Experts of a small language model.
Size: 11 layers, 153M parameters.
Training: a variant of Adam for the experts, 1925M tokens, 7454 steps.
Below are experts of layer 3 (counted from 0) of a mixture-of-experts language model. Rows are named router (the router's row for the expert), gate (a neuron's input weights, with its number), up (a neuron's input weights, with its number) and show model dimensions 256-383. Each number is 128 + 24 x the weight over its row's rms, rounded and kept within 0 to 255. Numbers have three digits each.
Before each expert's rows: a language model's description of what the expert responds to; "mostly gets" lists some tokens that are sent to it at least half of the time. This comes from a sample of Wikipedia text that the model never trained on.

# expert 7
It responds to: Sentence-start names, pronouns. Sentence-initial pronouns and first names after a line break or period, such as He, It, Michael, plus Latin species-name endings like -es.
mostly gets: " Michael", " Brian", " winter", " summer", "It", " journal"
router:115089103166159138092120154111153136155123113088136104122115151121143153152157104107106131129108110139109159151092166144142137110111181103126135130123166120087080120116127088130143124171110129114138145154089072157104137138129142142122126122153110129103132139175172138140095149125138146128142090143116134111125136100140156122100113143110138125137176121161175108126129114123102112116187
gate0:165110085108099110123090124138143150096126125137110167090141138131148149123112143131148109124099116146121103129139123128117073121133135117131136096159118109119169174121136099101097141115148125159131093124161117141141114121130125110124105124116121170136119116100147095114107138150101136129122151094124134114161129176096101142098155143120106136105092144122147118130124153139076117130109
up0:130148164128134130148144102134113156109118133156128153125128156107129159153087173132119115138115139144060110121110139082140136099116082120086122099150117125169135152104156092131092104138130167168110121142100136130089082133148136117148105153150114080122123160157128115101097140166139135086161161163131102123110121113126133132113162113158092096154141142160091111164081097122128094135113
gate1:152136114105157104117141165104105127155103122159138127131162140149119089121134144117142115063155130165168141114134141111127120109123104124115121104169098129135170181124151154080145100124127153104132116111144072128130175100079119097150143132114106118115150089123127120110094120129138127116136186136127151150138121151174125094112119120130116136120083124093104110081144130148165142150116
up1:131149083124123149159143152152130156108138171103136103104158103105091146169101151111137141134148115123101171133110095105156151114152129173177103126147115161079135129185089128175127141123147126144132149147100129117125133092121101113163109108138144165132166105122096134139127117140130130155104117144121141155126137123132139139090128139083153075145052123122110142137196095145143151110130
gate2:138157122140117132155149132164101122094144101146125141170138132191168128115107113139152117123118115146134113113108123096135082160143129117099138124106132111087143142097155156146149112160109125110142176097159136115124121095133132141092097126152120082122143158144107131182150145141151114126112149115129169133129144113176069141149161050091148160124108154109094084156124176125122091166075
up2:175090106134139159095124160170133104118073132148194115130135113100128095137180165148129175098167140120105129115114150149120108119095157152141101114143144125137133153104132131154129132104093088172134149084109154105150157076103088155101175152086136086130150105128149111099170085142134134133113153115134118149050139131125128186120105116137173132107113086092131131154133108113140137134125
gate3:134133130108151143169190082125108119133129102149088136109103155136121145101145162147127127113131112103127138129117124084163133121083141116089169141157099092121151159101087116144129131102102154133118155163145099126134132127116128131201130095101151123098135122093130135126140130153104141159102135121112152149140126135110120148148130092109122133129082146138104143140104125108122164187082
up3:147146134126135120121140168142133147137129109141111160120116081157085105123162135077159108137148153130113150141123177091102132120123112117119153167117125128142146077185129118112105157144086125155173117124126179152125092070141123087140107122171136131152148118092142121130125145124088158123097131156116120140130131127150111158150135130120118094113136106087114140117165155149146091072141
gate4:133168118149101124185109181146102125122147114147142170132114142149084071123092134131131107102166092163142125097120100121136108128131120135184163097146183169112166130168148119122126122115098088153125151136095153096102146136079153149109113114140135125110119124097087132123133143129119121132123118117111149092136142134127158152111141120142137117147112141041135080123148156110110111186103
up4:111141125148110130080166115114122112075143129146095117134108116116079125116093130146159126154101111110131113111157133133079163148131154136152110078158113191117141114159112124070089176124147149138129094164155133129086111118134140136122136126165145125105112102105126141127181139153149112097115153154141132139136118122150095128119109138126103141120128103138170144082138165133140128103126

# expert 10
It responds to: Past participles and suffixes. Past-tense verbs and participle endings before a preposition, such as held, destroyed, born, -ed and -ing, plus "j" in names like Dejean.
mostly gets: " de", " born", " Won", " Result", " established", " held"
router:132129081126084078153094105109155139127100086093150168132137147092131121129127101092159139140098164117118115141106125128096121162138127089154118130171138111105132104132157126129142123136112121080129110130125108093128124081112155131112155134145098133132128140157129141132163106146145105114132150157137095129118156089139144114115072113144127092108135130151109122116136127133127125158101
gate0:119129121114148144090116126103123098144105127128146085135129154131152133165098129117110131093130170132109089118128118161112130115158104157139141150130191089127165074117130128131153134122125106151085109127122106135147179098140113151134115141140160114141166129082122151126146136162133078100131109139094108149143097131155124164152121163060125153158117133097149164164139118111126160140118
up0:066135107134141146140145111150161127171117143110134144134128140149163081174136137142084110087134175085114121144096084142132131128144086082136086138090193095085151134112141137097139127084123126105112110104122125104169139127136106116084124142131118132162133163105127118108179116138156114074145122146116119158134109144133102143154108131100122151132121119136176141133138113128135140141140
gate1:157102109139114115118136174127105132180137101137184179144148112123117148127124097141136145097167134142056098136112146079136124140150115153132135136147175114101160101164105117159134138095118115093100145130112154109138139130116094127168131147142101095138125112137166136081136126115140130123133102122127100127150124113188173152160156112133188112130132145118091192135104132145112119161129
up1:159113070135102130104089135152134117141121126133132150067094159168134117121105130109162103126123142189137140155132133061137110092089123131095150144168073125124114069152145152138171164121170134109154112104102112123195092139105086142102108128128081159087142120168131130114101095131120116141102136134126131098136146126148132121141083161104142111097121104158134115153133119082158166091149
gate2:109129112110118141147139171114150193148104124135134131128128147110109130103139147116152115137169096110171145122164135131094163120155167149100116149121152107125141154148098123109093144131111113139120146125134147122112158096144103104090118159102082124111136141131135150144185104146107176114133133102164152146133154145092117135111171111122141122141125167148137151111146108103141121154175
up2:121169135144173156099120072118131069153130167117121096078097120163170148140180136104139106117105103136105143134122099162116133124127101120163132137148142128113128147102132155153178113110139107151113104153154119150156133088127154115128135111143130116115149127155128117108127143099173078177154095152092143122105133136145096131121148126102103121108141119090114120114155128109199089094103
gate3:140150191208175142127111153117095154104130085141114119126146112124128061106136128137120093117154137145107186086148091142142161122121071100167155124097124147139155114144094138173147113083110099119102116059107111114167153137124126154093103145117122141179110089151091121112102146113131108116098120119138127111122116123127114151130120119118108182060135130103146121143084087086148131130121
up3:121138149106111125093144115143081096133117132146133141183094146118150103147083138169123135108132121143163136146094143138107120140118142122123147119124135112159120168108177124101149120103117064139135119094141149140101108161121151166140129114119155126158148111103067122082140172109098113134160166129112120135106147132151121092134115133083124118130114114102151123142151120119077121108132
gate4:177146115148143111098118126098132117146116129144109110138072118131140130145130108108112118107158130144100148114151106117120103120162097108083122155126135121100172109127128159132144175110137129140141137166134160130121152131116161154071131114126150133110118163095119121121166169155114136123146155134119178118135149154151110144089139092103108130204095149107106130075125150115154094130114
up4:118121123179102122137127136134144157138129141122136112110120134131142088125170168130147113155145203107094100107121131132099151141132147144115137126125113134106134087114052149133144137102100109145110136151106134098095111095086144116126135125132146123108128160091129155106127101136124130093123178154093152144124132113130146176186127115121193090142103065095117172138160094174111110182141

# expert 8
It responds to: Biography education verbs. Verbs and function words in biographical career and education sentences after he or she, such as graduated, attended, enrolled, majored, was.
mostly gets: " graduated", " studied", " worked", " taught", " finished", " attended"
router:154134131107151138149104136123153148133144101122104124154152193144119078150145121136150156112150155119114073123135113128136126132112082102107161123119067142126194082097143125111114120130168135133125138126102157122124140116104121136144150174115133116077130157116127162122116153130131130120161153080154126139081155154136074110163109136107097111128076155100125074101143145112142118114042
gate1:143118161124138155119175091148133112118134145127105078168103130133105114115131157145092125112100118105125133130145121178150135105083166109142147145115125119135084164114109157093140111121140132118167105071127160117116132088117084132098122132106130162095096130092131121177099096120149081166122155123097139119118105105204126148151107128108097133132138125149130116105111136126142087128089
up1:138109112122109139120089137133128108140141120149123090156162144165110146151124127112082153126109103105104152106138168151126136093149122154137111109144091135103094100104121134164166164143152138162103131154124140117124111118156114093115127123091173128121111157129139136140113113148120124105117101112145130114113114143140118110178116134188117170168170129081124110120133112219125101131115
gate2:148123144115125120140100140130113106130101133153079128170119099106116145101188107135131153101134123158107107120116129158101139050160138145103117099090131136134086134100138131105132128133151132118103138131184130121110158134133139131108120123142196143153117120186137124094108153135173156184181098104149091164136100129128155139114154148131152090124173154141102140139100141139133102115114
up2:108159104143139145114084137112120139176106090130102124148119144106106145137109132120119173085171147134155102140095081103114107110141183124107121136117171161131153126103120126092082136129149117170143173188157139153121122135157130140159111139116140179168097056142120164121117119119165144123142152097185104128120141112164089134135163146115155131133141129135131139154120129124111140104167
gate3:141109124106143159113129111168118144133125130120151142119137123137119105156134117131111125103123123123108129099121132103112211146153099134116135090108135154124129120123128100118116149155131107144147097099145140128136135135119106136074092133097155137106177157100103091120120137096136150104137165130101156124125152138125122114136137070148114120157173097140129107129147144124131119152130
up3:154122135146095106158118126181119114095102077131135130132138148123184132098138127140126104177135130135109129152124099141103111164131122133149159144110125130109140130118161134123122147127140121126118120137136104090108141136147089142091107093111129143126134129113149116110171146126100138120092178178115124148119177119107126073119133097101160135159118164087115139146121132148088115139165
gate4:138128156117142109111131120133107152146139097092112105137137086104111099115128151121150148154150102158112130099155126112171118145157164130100171126136084120105116131124120130144107104097140159085123110129128132123145103117115131089154120071167132123128161138130119146119144153122129127120106151142167147157136072106158147116137086139156135139104121110087141137140161129139107154104198
up4:110113152159133129117117095101083096056167141119084097135116156166144133169104149126101151108126134110122176137114116088155125103109148170140133115134101135160154119105099183116148103099117144118111109121127099122118097124167103132138127146114119188114174127130110138147122147094158124142143123135175157091144118173164129142127114121107111131067084094160116113123111089143137122133098
gate5:126127145127127133092154106140168088113105103142162135129166112132125130114146154098073143083114090103074117113104144154143122158132137112141104138091150128158058181131116111118159124099167075099156118134112129102137133132114101156129106121165145164130155162096134134148070116181139095121152142136121133120105132106145128136138145097090137118152150150086120123116106122153127133119110
up5:088126132115130082091157096148165112147152113149087122140147118123133146140071130124110120066118130123067124156127060099086101072165153127117131130100188104182108117129160136078104111105114125113097158165137172116131156145118106138127116137131133159124097151102144112115113113153161118125112143130137147141151147091117148140110161146096140112116130121100105149154082158152105133151128

# expert 23
It responds to: Vowel-led name syllables. Vowel-initial middle syllables in names and words, such as ar, el, in, ell in Galarneau, Avellino, terminology, Barbarians.
mostly gets: " inf", " Arab", " er", " ass", " Ass", " Armen"
router:075160128130114189139089149143116119112156158156097132104139129156137139118148141082169085081119121090124104108110121137139151144107124139102077136134135121119145170137087146143158168077158105143107085134179123112109157165130120124077137137122110136115095148142115106095132103104138135147147153129120145154100137086154094157126102126099128171133117121151132133116124113099167132132109
gate0:113149133150165143132128101115180164165127119147154125118131142127120113123135175114106134151151151124109129125169114128142128102155103170117132100080143102100158170136137140132118119126154119120118138186104150145144130123156116119138115191130137134145107123098056110199159123111068136110126118128130148106144147133122142145112144103117123116106116145129122175098123112171174079165087
up0:094121130107163138135102100063125137117120161137106118139119142171121128120131115137132140145149201088052117142125130122130122136162155113123164140085144105097098176142141130150153092094140132169098106144114128146133093174121137136124146149100127142120134137117114132144130135105112131101137118163170175126136145094128177152130128124107139120139128158122136137111137094137168141161146
gate1:126128108127141153125190105088152136129095106132140130150132151098145160158057134091145163092123117153137147189140119112109118143140125181157163137171114123159118127080100106087121116125138119120112127142138132054117096092162114151138140166143132140109132102147125092138131128144138137139178113121141122102153147158147152149136146116129150102142112116102078145135125113175161122117125
up1:101169142137111120145148102140145075102098106161167082144176148144155132128119153120122130107093150160169101137150084147143112135109149092147189101119161125124124133129157129104139176153134104105124115144183157099126117114123116128143110153131124148104133132158147082149119112112124151118119159087152153110128150192157154139138118067131089160119112141163121114117138140179121144135158
gate2:141156173142127105127162117146155109105131162117111109155129131105130112174134117179105116123171090137128161158140130121098161141115140125172130114143136115119118155144131083074109121126127109097143139104089123185137136150115106128137115089108128139169134113112134129115151146127142103144153134142161129166124189146122106074131140119169124150120128133089131172104136113139078124117105
up2:150131145095130109134101110136142176142134104116092141146090125151133148164116120122115138104093114111134153102105080173093115069168102152152097055101114164161130118130174143163110112124080114153086111126139149090155121102131123132128184122126134138148124138170114150122137122126102135110113192182131135092139108124146159140107132122097136144105175103133116119098106125131143101127144
gate3:128114116109097127129125100120183154148138119106157103143094143105133088112133119085140168121119190133121124155144140115139087134135136100141106149130109152093132080096132108119118101148113196137128160143105193125166163122092121103130140159138167107109131130086132129128123142114115128130087131130130163139132153174143128145117177105111119096082141151097135147105151126161109139145153
up3:142146099099134136104113159111144135134137155146118164140119171111145165142115177097129135122110127124146136144120104163129109121137133111142150109115117102098129130117134092149148127129114141100108148117140127130123161145078096070173155129095147129145131137133141088111117156096192081111137100118144152135100147122094161136122094168121118119120125133111074139123145129134116158123158
gate4:079152097162154130169141097177152139119153128111152106154135170097122100155111146163146145111115098163131151121144090127119112113145114165145167097137094125151136091113098114083105117103147142128116119143121115119115116145169134154131126146086141083116091130117099170130165124118092125158141160105097149113155126115177115129124094139119123121135106120129135135106177103099128115111101
up4:135118161136140163170119112150122162128148136123132122126133150127178138127136087096141136156121135182122118130160122088124157119105159119155156127125105093114137141086108108122069119112126139187131142133119108110127148117118098110072116097076131148113119097083166149124175138151170125160106151153133125109127108166150080138121115099128159127105116149136128112089101119126150132133074

# expert 14
It responds to: Table cells and pipes. Pipe separators and numbers in wiki tables, plus odd fragments of transliterated names such as Moh-yābād and Aq-a-ali.
mostly gets: " next", " Sy", " fa", " oldest", " fle", " Ay"
router:108083104164158137098117153112157132154116119091142110121112149123143156157158104108108135132112109142117153153094172143146135115107178102126134129123168115087080121118128094133142125165117126110138144163108072151099146141132141149124120118154110130104135137176168140137093154127137145122139088148118127110123129105146160130104107141110141129132175123170172111126128113124108112119186
gate0:166123200124138105101130104166102134092098100118122133149131156148110106087115138181128123099150095161136134092138116131142142090097070142100131135184147171144164112097121122098120147111137117087120124097128137095149119086131134124135094087120137148165144113122130111125100090130083103102113138100159151171161136147111162089136144154128147117116085150128114093067108146093135164104089
up0:129111167142125147132115128112124147119121105111156144136123121134129145053153103117138093168162102162128147095123145128140137132156157103116095112178095135159144109167119096093148092123092095113083123064140128124113164127137144143144178084162103130135131105125139156113148150135081116128105144158109113149156134109189132134109105151094145158154155111151137129133145139108140155154151
gate1:115112166111113138145132114093112145106104124129114176126136123114128158126127136174104130137108194138126100113094097110101116154131143106157145125118128150134169118155125128107139138114148147136103107126131163103136134104133117145135084129147141106099133123146106091127147129138131152130135168128172158176122119171105070140119160130110117188120109110110110150133122161141133152150111
up1:144139106090136188108136079133088213119165111135130072196114114105124116126125088119137157095177115096115132147146103133156164089126131137124092157085136131142143123140105140115149118116094087173112145084140132091129144085125135135141163135116113101100127072096118136092156125151061105103129108142099099131148150067144139178146125097141114093158114199096129111121120162113057119155130
gate2:155144139120161125112127123112141122114137122163146137114114144151111114088113133106154094096110113127150176118118103107111145129107093159155164117091121111167131082112128132147126168128112142153103127151129132128144069146106090145101133156143114157138071157116164115164132124162100132163110151078143141149118118113190101118144181148106152111143139147158054129109116124126104155133116
up2:090143129152049131097129166106074157125108152134114147094165132083103182136163169131114152126079168146091088125130180150152059130146154119115119115140177161081124147123138117094158117131149166080108136125115116112120103128101142113157145120116093119116125083144112136113121149127133134105161149120142155135140135106073141119151120128121120116142125134149168104132110111141167138168099
gate3:102137128145096122148120069114116152139127115141116095134138115135113116136104190178113124088149136121074159103098070119140148155099162130105133124116118188114160098118131193104117139123116177088081155092149108090115116094136158152180117166115108138158118104145157114133123105169138153116092111114123128121158163072116121134140117096157149159148128150088128144151144171143118114146115
up3:158133118112107110140116167140132136132127151131112135183124114171105149129121122186147115130155121143099147146147109138166156136093153118141196171107119134153134068149122101145104088103099130164143116108183150135102101108152108101161153142103132107149151111100141176148157121161158145162140156128109098135103132119136132127101137154142100125068121128111130116129159095110144117137152
gate4:185089118114118094194127132136124176114115113128096111141103110130161115114113176142127140084154114133115098104171120123085160094129125113135118121111130126194147130139123157151108169150126181143124129112167150173090125134153159116166131155101154139130136111120119141126119116160104128145154194121087134113195118122142110142124136088092120143121095131107094179091108157096131107116111
up4:156134185135177122127165120120172112075115119151091109078117111127111115141153096150109112120155136135148118114117124133132138104138102135134138128130171074125136113132135146138049115140121130076149113151084132148190144160102114118142112150136136141164143136110132140122133122125102109123143121119169170111129114157150097119124093132143106139154192149132141100135149118162131128134099

# expert 17
It responds to: Punctuation in technical strings. Punctuation like =, periods, hyphens and parentheses in chemical SMILES and InChI codes, URLs, and sentence ends, plus taxon suffixes like idae.
mostly gets: " com", "idae", " i", " Jim", "<", " can"
router:116087104155166143098124148110155135153126111092150118122115156118140166137165116097117135134120123155104148161085180139154139113113186111130138134123162123090077106118122098125146126161110104116140146166095073146105155142143133153118131114141106132103128139172165141133090145127134155116131082138112118108121126108132162120105107132115133132142165118168172102120129125114090114118180
gate1:117074103138179105139149127087081156153114116145117126108150161082129118131159176127122128147141116151122172134125127147110100109158159111090140137090174129159137119151153102144173088119139131148150111109146148111121112117144124111120126128128154174131110089126113106113114128123138136141120171189144135137206143162118095126150142099128097148155078111146123162126138111123102153133122
up1:087108111119143115145128131111076117130120112146137150148177176099105068163138152152143111136143135180122147143112129152127162089154156101078134134150168137167142139119148144173145112100148135113147142160150144107136135112131111131092083092133149157150111127159111108163088089107151141150146149125148131118163157137153077135110145151090129165153124143177110162070138118157099105144147
gate2:169142138138093098142153151148158132112160149132157112133189166148124122112135125129099153117115129112164130093204103136148154123111116133134123133136150134156125122142128143076131104124157131167124106096143132124125112139104109106152084140108100129115143116128119172164137146153114128112127150136118114121134136154130152137144127064149156112142107148110169135101137157127124151110068
up2:128137090111138141141098135117109106118134136121113105110102149163106145136110142111152100186186146160150129112124137098139067100091141157048138095130153152120106133117104189162086105155130138102110082144117105154132133113164141125108109129153143176151123105077110157135105131120156096097096143103133111148133149140158111114121153139121133111092111169089148120151131189124143120124106
gate3:147107114070125151103139133125178089110179140097149104134122074148108054102189116128171133125146145148130050117160154130140109122151084116122140138104159127107176146106128132192104113110104087090118151148148148113140136094154157129122143121125119144111094128154116113140147142141153132128101164161107155145136148113125123162147171119164122127138106142132102151102097112098161125116092
up3:122150123129109108111152127134145157165107135138117166111112117089116101105101076167156119094154112084108117170137136122128143151159113102138148134095155166151107171131109092180125166114153131089134140174140124121154103120147161103129126099158119116119134107121126126169158130114120161137127122150135137108084105144136146086151195122112147121112140140121147114149123162152139101139146
gate4:146102159120140114152117121120112117116101120129094178086175124108130141127115149131163110145127122134095141129130124123061112129164130124095164094145140144149116128118084120157154123126142105111139121086196177156115117150127171112079131132128118168154158138113105144116158122128159109150089142124109157134152095118090106119150148093141091096114137106130133097118100107148176145107114
up4:154123121107115149133150096132085114141149139137131169154135149126135135138127103116110113138124137116176140129143104127105103131149117111130115109115156118161123134117123127104153115110142117124136112123202130158110126099139161158115165151103138131126147117164131164086129160114107186093097160101069163149135132057148124140149144137134145117150094108121082118137123112124154123141120
gate5:107145107162119134148154126155110114081093156132122102155109141111131052141090158098094104154173143107138122130157073082087047118159145119126130128092115107121165141130189112092121111142145109187154174106118121067183137154136125145116159140117138121118181134129165111095158092144119110110139145119154134129170149134103098132136115106118182128127125114093127162133104134114111158146103
up5:144133173112160145097132086130128182142128126120155184105166132147139140163124131132118184128134181144105125162132076133172154115141112124091161123147123143144117151150152083138116144099115110088146133095150170131114138127133116095134147090086112132125112135106122136103127138131148143117141114101131113098126124175120119123170139119142115176089098087114123112117147127074123158163136

# expert 13
It responds to: Headings and infobox structure. Line breaks after "= Title =" headings, colons in infobox fields, and "the", dates and "born" in biography openings.
mostly gets: " Ryan", " log", " Polish", " £", " Matt", " 1914"
router:110079098157168142090120156108163132150130118084138108128120143110155148157169117109096138129110108145101151154092173153141141126114184106134148136125168120086087119121119095130137116155120123111131146151078079150103158149113128139131117125147109124109135138170170133137087161117142145127152085158137134100126142103150151128110120129103136120138169126165175109121135102137091116123179
gate0:142175118084144121132134133105168115121143133134121106107078097166130129105119128127155150058137151093096107099125106110126140106178146107111127127074169127134146168156113084150127164130129122148127130161112164092121098138125141124119137116121134125153165129109119124121184076154105128106098133112140146170128120143100111102109168128130093134101118105114095163120175170124096113099125
up0:148093128148117098116113157176135096180110131159144129146146097083145075116117156086134095137125128105124104137151126142117122101096109141087089123107130132135120158123145134133192094150084089105119128140093121156167138135102113140121131139133139148172163129157107160174152077135139153106081119156125125131157136137147078123129138137110148103137130088150135138119190112099169104115126
gate1:131130127148132137152094155071102121119132139137134143143149129129137099168140141117144113106134151120117097105124083098150147123115144160105163119155121100101148142152123156123145122117143129088134120126173170132110119143133130096130100156146110158128126083125156128108162117162141116142117155128161156116101118119082126088130133124131122143166148152060123186147135156135076113108107
up1:115118133095094122155099160126093130123097111132140120097189114131099125110098129140125136146122132131134095131162154096096127146159076108127116116159122141155134120155133094121101117134103093105116116140141159147127108108128131079145127094139147130104115199133131098123157092125114155145132166115090169152124144137169134137098129139133126113137139076167084140120144157150129128089135
gate2:118144093143120128141106143108098158169112127132123145134141110126111132143118133124122159147130118164122144110139173119119121176144094074152123157138142126137146084109112140147086145132128096148117127171127120138127156128153086118174084131094120198174189152108104119136083111139098137126116142132107104121137090158156120122107098127113094136122069118135167124133129149142111175151074
up2:160142184111100110140129144113103134130083119138130142105141085131099147134103131162142144086139113086155116104163134175121121119134142158123153159117106143133120132116127106079126112138158160076111137143118155179164091132109168147087131119164175139140103104147120117124139141137155167154141123133135076178150112095148142119155138135079133122143097135105130140096118159117131109104150
gate3:092115169124105115115120077115118113104122166126137149149116122119088108156150149104165122119138120148139100080124135123117143118076085132115100120151153113173148102158123136108140095120121078130158100163145150127131152116119115096098142129157140173105156114141130143143108119128124147136150172137134150116141121137155111144141126144159122152132148144116125175129140160128141101150094
up3:149128176137111078089108114165117101149131152098132110141154146149095163141146129157116131161125136129146122112100117156091155145122099173100128186155111126104126112101125143161180127135152117108139169146144113123132174165150125091108101105117095138116131113154128097110101153143139096128124066146146160065145137091123098099125146143143121159128137128144128128157106093131188109138105
gate4:129144158140093153141137093147143175124146113119120145127097124124104168085152154153173154108098148113145091138131122144111139130126120161152119080141076138156164155130177129117146134139115114111127136161107163121190136153109106135091128120168152178165141162126100175071129132145114136113119147081130171106148132127118104142149146073165131130146103104101130151141098124134146159140115
up4:105091118111133132125163160133118157153111141125102096154146137081178097166136115134131156131136075171109146148122124113146158126076142108143141138164163078126129138125123109161158081136154146151153131104135128152120133131086139111135098147107129106155149100135125151136082097116094078116121105161151135111126133138148071140126144103125130101174112111171118154137131092123085145119114

# expert 6
It responds to: Sentence ends, table cells. Periods ending sentences, table pipe separators, coordinate direction letters (N) and sentence-opening words, such as Since, Many, government.
mostly gets: " Since", " Many", " em", " cor", " caused", " Cam"
router:110087107164157137093120151116155133155117116090134110120113152120146155153157105109102134126109113136111153159093172144146137114110183101128132134123163114088077124120126089129140127165114123117141143160099073155099143145128140144126124127151114132103134140171171143135092149125141145125147085141116134108127134102143161129102113142110137127135178121168173109123129111122105112116184
gate1:116094129125169115096153132113122091143139127110117096135092123134129134155132111169102105151133169135140112146107121144073149165103141138119157176120119148154162152131148159150150128150133120135112099110119102126124164117161156106142150098137121088092143113117090145131108095124118120152131133160129120120165100181108151173126178125120101098103120156140144149137134116071130151100136
up1:118126121119141111111169096127138135108082120108151096140133144126074098119140110121126160103162128187127145148148137165152167089126111117108148145105100148091131159140101155137134139130153157125111136121168118125112090094127112141146145108145142107110134134139146096143097106100103093112137129102102109124143128120131114094139131166113132177157112099162128139139181115133128093112125
gate2:138109119154141121136117110111138141110146095088155148123115136103108154068091088088169131157154140103131149137139113164127121102134138134127085113105122094121145093125126151124094084144139123085110119136133159109140169087195139105128150094081152160113163125109150146124157102133124117118143128070124144163140134103085114123160154114122129120142132108096108121154112103116143108114075
up2:134123169134126130112120134124123118095147108132129154147119132140172127135130131075126074122122109129174135192148137143167139096120137165140144153113098113102140155122136121131111120157134140120129138064094118104110126157111134109127153147133144127117148161096134134088124109148137127110117133138116094145128168117149168174069130123121135123110114171060134127137113135134153088089130
gate3:140146128072112115142146129133096125165096096156136121118127120156116121140058156159133125122154148112134105108129108110095124160093100146111176128140110121089192139139142163131120131132132149129109134154176167129138121125158111143140173117136105104124137134140100138113158111159134121121116136121157157124155122127123138096121158120130111147123105101139078179168151180114104154115076
up3:152135110100113137131141103160137167137158109108116086155147098126108112139099140119136129092101127151164163104128086143117150148121092099132136181130140136092137106146127086109096183117133107113144170088134137140142120128099113110125135173116109126141138164125113098106159115140056126107112097153167157138141141143082143136121147169164157134137135096125124135108136128120119149185127
gate4:112149101132136088140158093079094132167129095105069098132152146152042117132139156090149123074143149138127078170149119149105127129140160128133115155124118084129132083139148123127087110165136122127129145164107165132137100123147149162118178149129110138162174101074105129151145141104182130130123123137143141096102156116142133116108105124116124095112128129146120163116093115094118114122109
up4:109135136130102105122099119100110128133086088152158107157152136101117088134151137122121136138130131120154120115070124162051126150117133116145127152089161127176122105164147109128111128104127153145128108152133106119136104103124154145123116183102135142127129124120134105144151159108153115117085145152161124135153166131093113088090180130104122134170122146122152126130104147124107147163110
gate5:088103118082146146141150161134133119125129132146107158141140141167130131135126168156112099086137133145059162115113150134123125151135157124131135094092138084130183132110129116128102154125120132151144085140129116105152117124091146106139138125124111184103145094128120123128113094139120139148113152122125158104184120102134127106127125100161111101142106113120089136130134118096131176127121
up5:141088111138116133116108143126140116117158141140093142149131147124138134155135113118112135140113145086097140110138118140114164085117134153108126116152106159209118077142136118165136100137141131082108128133143104127109105135137146185135128161117129140138089107135168143126133122153133145093150118137122137137159173074111133142157172117109124116119122118129103121157154157083088069110140

# expert 21
It responds to: Sports results formatting. Line breaks and tokens in sports match reports, squad lists and standings, such as goal-minute lines, Football, Liverpool, Qualification.
mostly gets: "\n ", " Liverpool", " Football", " ESPN", "asketball", " Atlanta"
router:133104101132107104171147170137114106118134133146131107120147140144144128096059118101114121109166136171129138123164113160148108094128137131122179151144119082094187162096070136114129135116135169160130123141096116110126145098142142116146117109121075105168139144101110129166146151137138130165137121122124174131177166150131119127099139130108112107114115104146165087107139149133144149118132
gate0:163122138102112129109176121149142172064130115120141099118137143083162128089154085087160124195091090107115157135124163136123140124134128180129122102128111129140122113130098110088140072078147110144107172142155168150113116102119099109123154110110117116111131134129191133127125147152131134105140156134111150137135143087135143145149138135106124080114170124114117091154082127144131138135134
up0:123169142113121142129132079146114123112115138099128125131170102123130127121112130117171099113112098162121087180119151143159099176123129070141096144123082116142101071139129104153117156130106094120095142086123119147154139139138101142128095118173185129138142174141118144140147089149107159114137118172133105117125073119147153147138126087138134155137134127150096124142101103109113130121095
gate1:146165122169107160105133146140131122147112162174146133135161150115123133178124140144110143129154070126109137177116111116143131137140164106117106154118200143144106111155136133135159136095113114138158166109107180128143134119105152113104092105069113113111166105154135124143150162096111136142104138138128153088147131107149109123127100141155127141156091146089145116093174114127143113161116
up1:153087148096107168129152127136118115119121151102152102133134077118134133118125140104098100116149119139135143136146100143149112126118075150130103114130119141107115112136157145137125137139134112152128109125092133094116098163164132164129142117159141098126140122113159130113142063136163125116137172145140151135101154122104191123159172090128144116104115093169164189139149124119133134131137
gate2:104149156130123139130129141129174148124156138111112162118154116106097201118133128145124146144116111136094147106119152139105120130152120087110072110076115107144159134065168156144125128136124135072107163130125141132160145101131100110094157102115114120170126069134141153137117151133141101163083156133145140137146091170173132141120126139125098114101117124114148127112133121102149115113095
up2:105136089124120190129152147111128109141147148132130088137133106160131144125152087113166129095114082115089146102119104142145099115105088165119170150143165139105107128182102140159116123118134135157112106178108110125140121146135161123190127151133108101093163104111121162131139117101132165127156123150117113167137119099094140114104111155138163133135132133149112126186158139149117140127129
gate3:098138088159110163152120134102136168122119120144146127114149105113121126078113161135153108120138124150164139094117134110165135122159104164134124094112096141116139148130101155116183101156106134149121085089125214086139110138125129173152129145159117135107096087141119094148119159150116152130173149116080124080125082120141102107149135063147120156131073126123115136097128126119154107116141
up3:107147139128145129149111123122111096129134142107121093126110148120108164152087097142116160103143081119129105111119136142152139167140104136095123089168108113127132122090141108135118136124134167151121129193166097146152185114119147137132082150127115106130141119090154135109091146106105151122112131134127117137142127136135174092121150117118131107122125177118136160131131116114096191092112
gate4:143117098126131163097130105144117132159114128132088158114145142165139138189109149133138171135175107102110081161144138104118125127185104125131094109125119122115152117163139106169146126140123066124159116151149142147158150107117158116145146123164132147146158127127122145122158092135126101126162118110113110135111117117114100172138147102096089121096046131109098146151111136089079132105131
up4:170152156124189145146133167141164083128144149151141140112096103144148145135105134108119112107104100154118122154157132126085157105138134173140094126156149152167126108125127130119123089118139148127107096130084146131122167147117158137102099118163151099129126149126141135124111142110116112113170111149102151099114153112140108113074159157135146109128123140178128154109155156082162109124109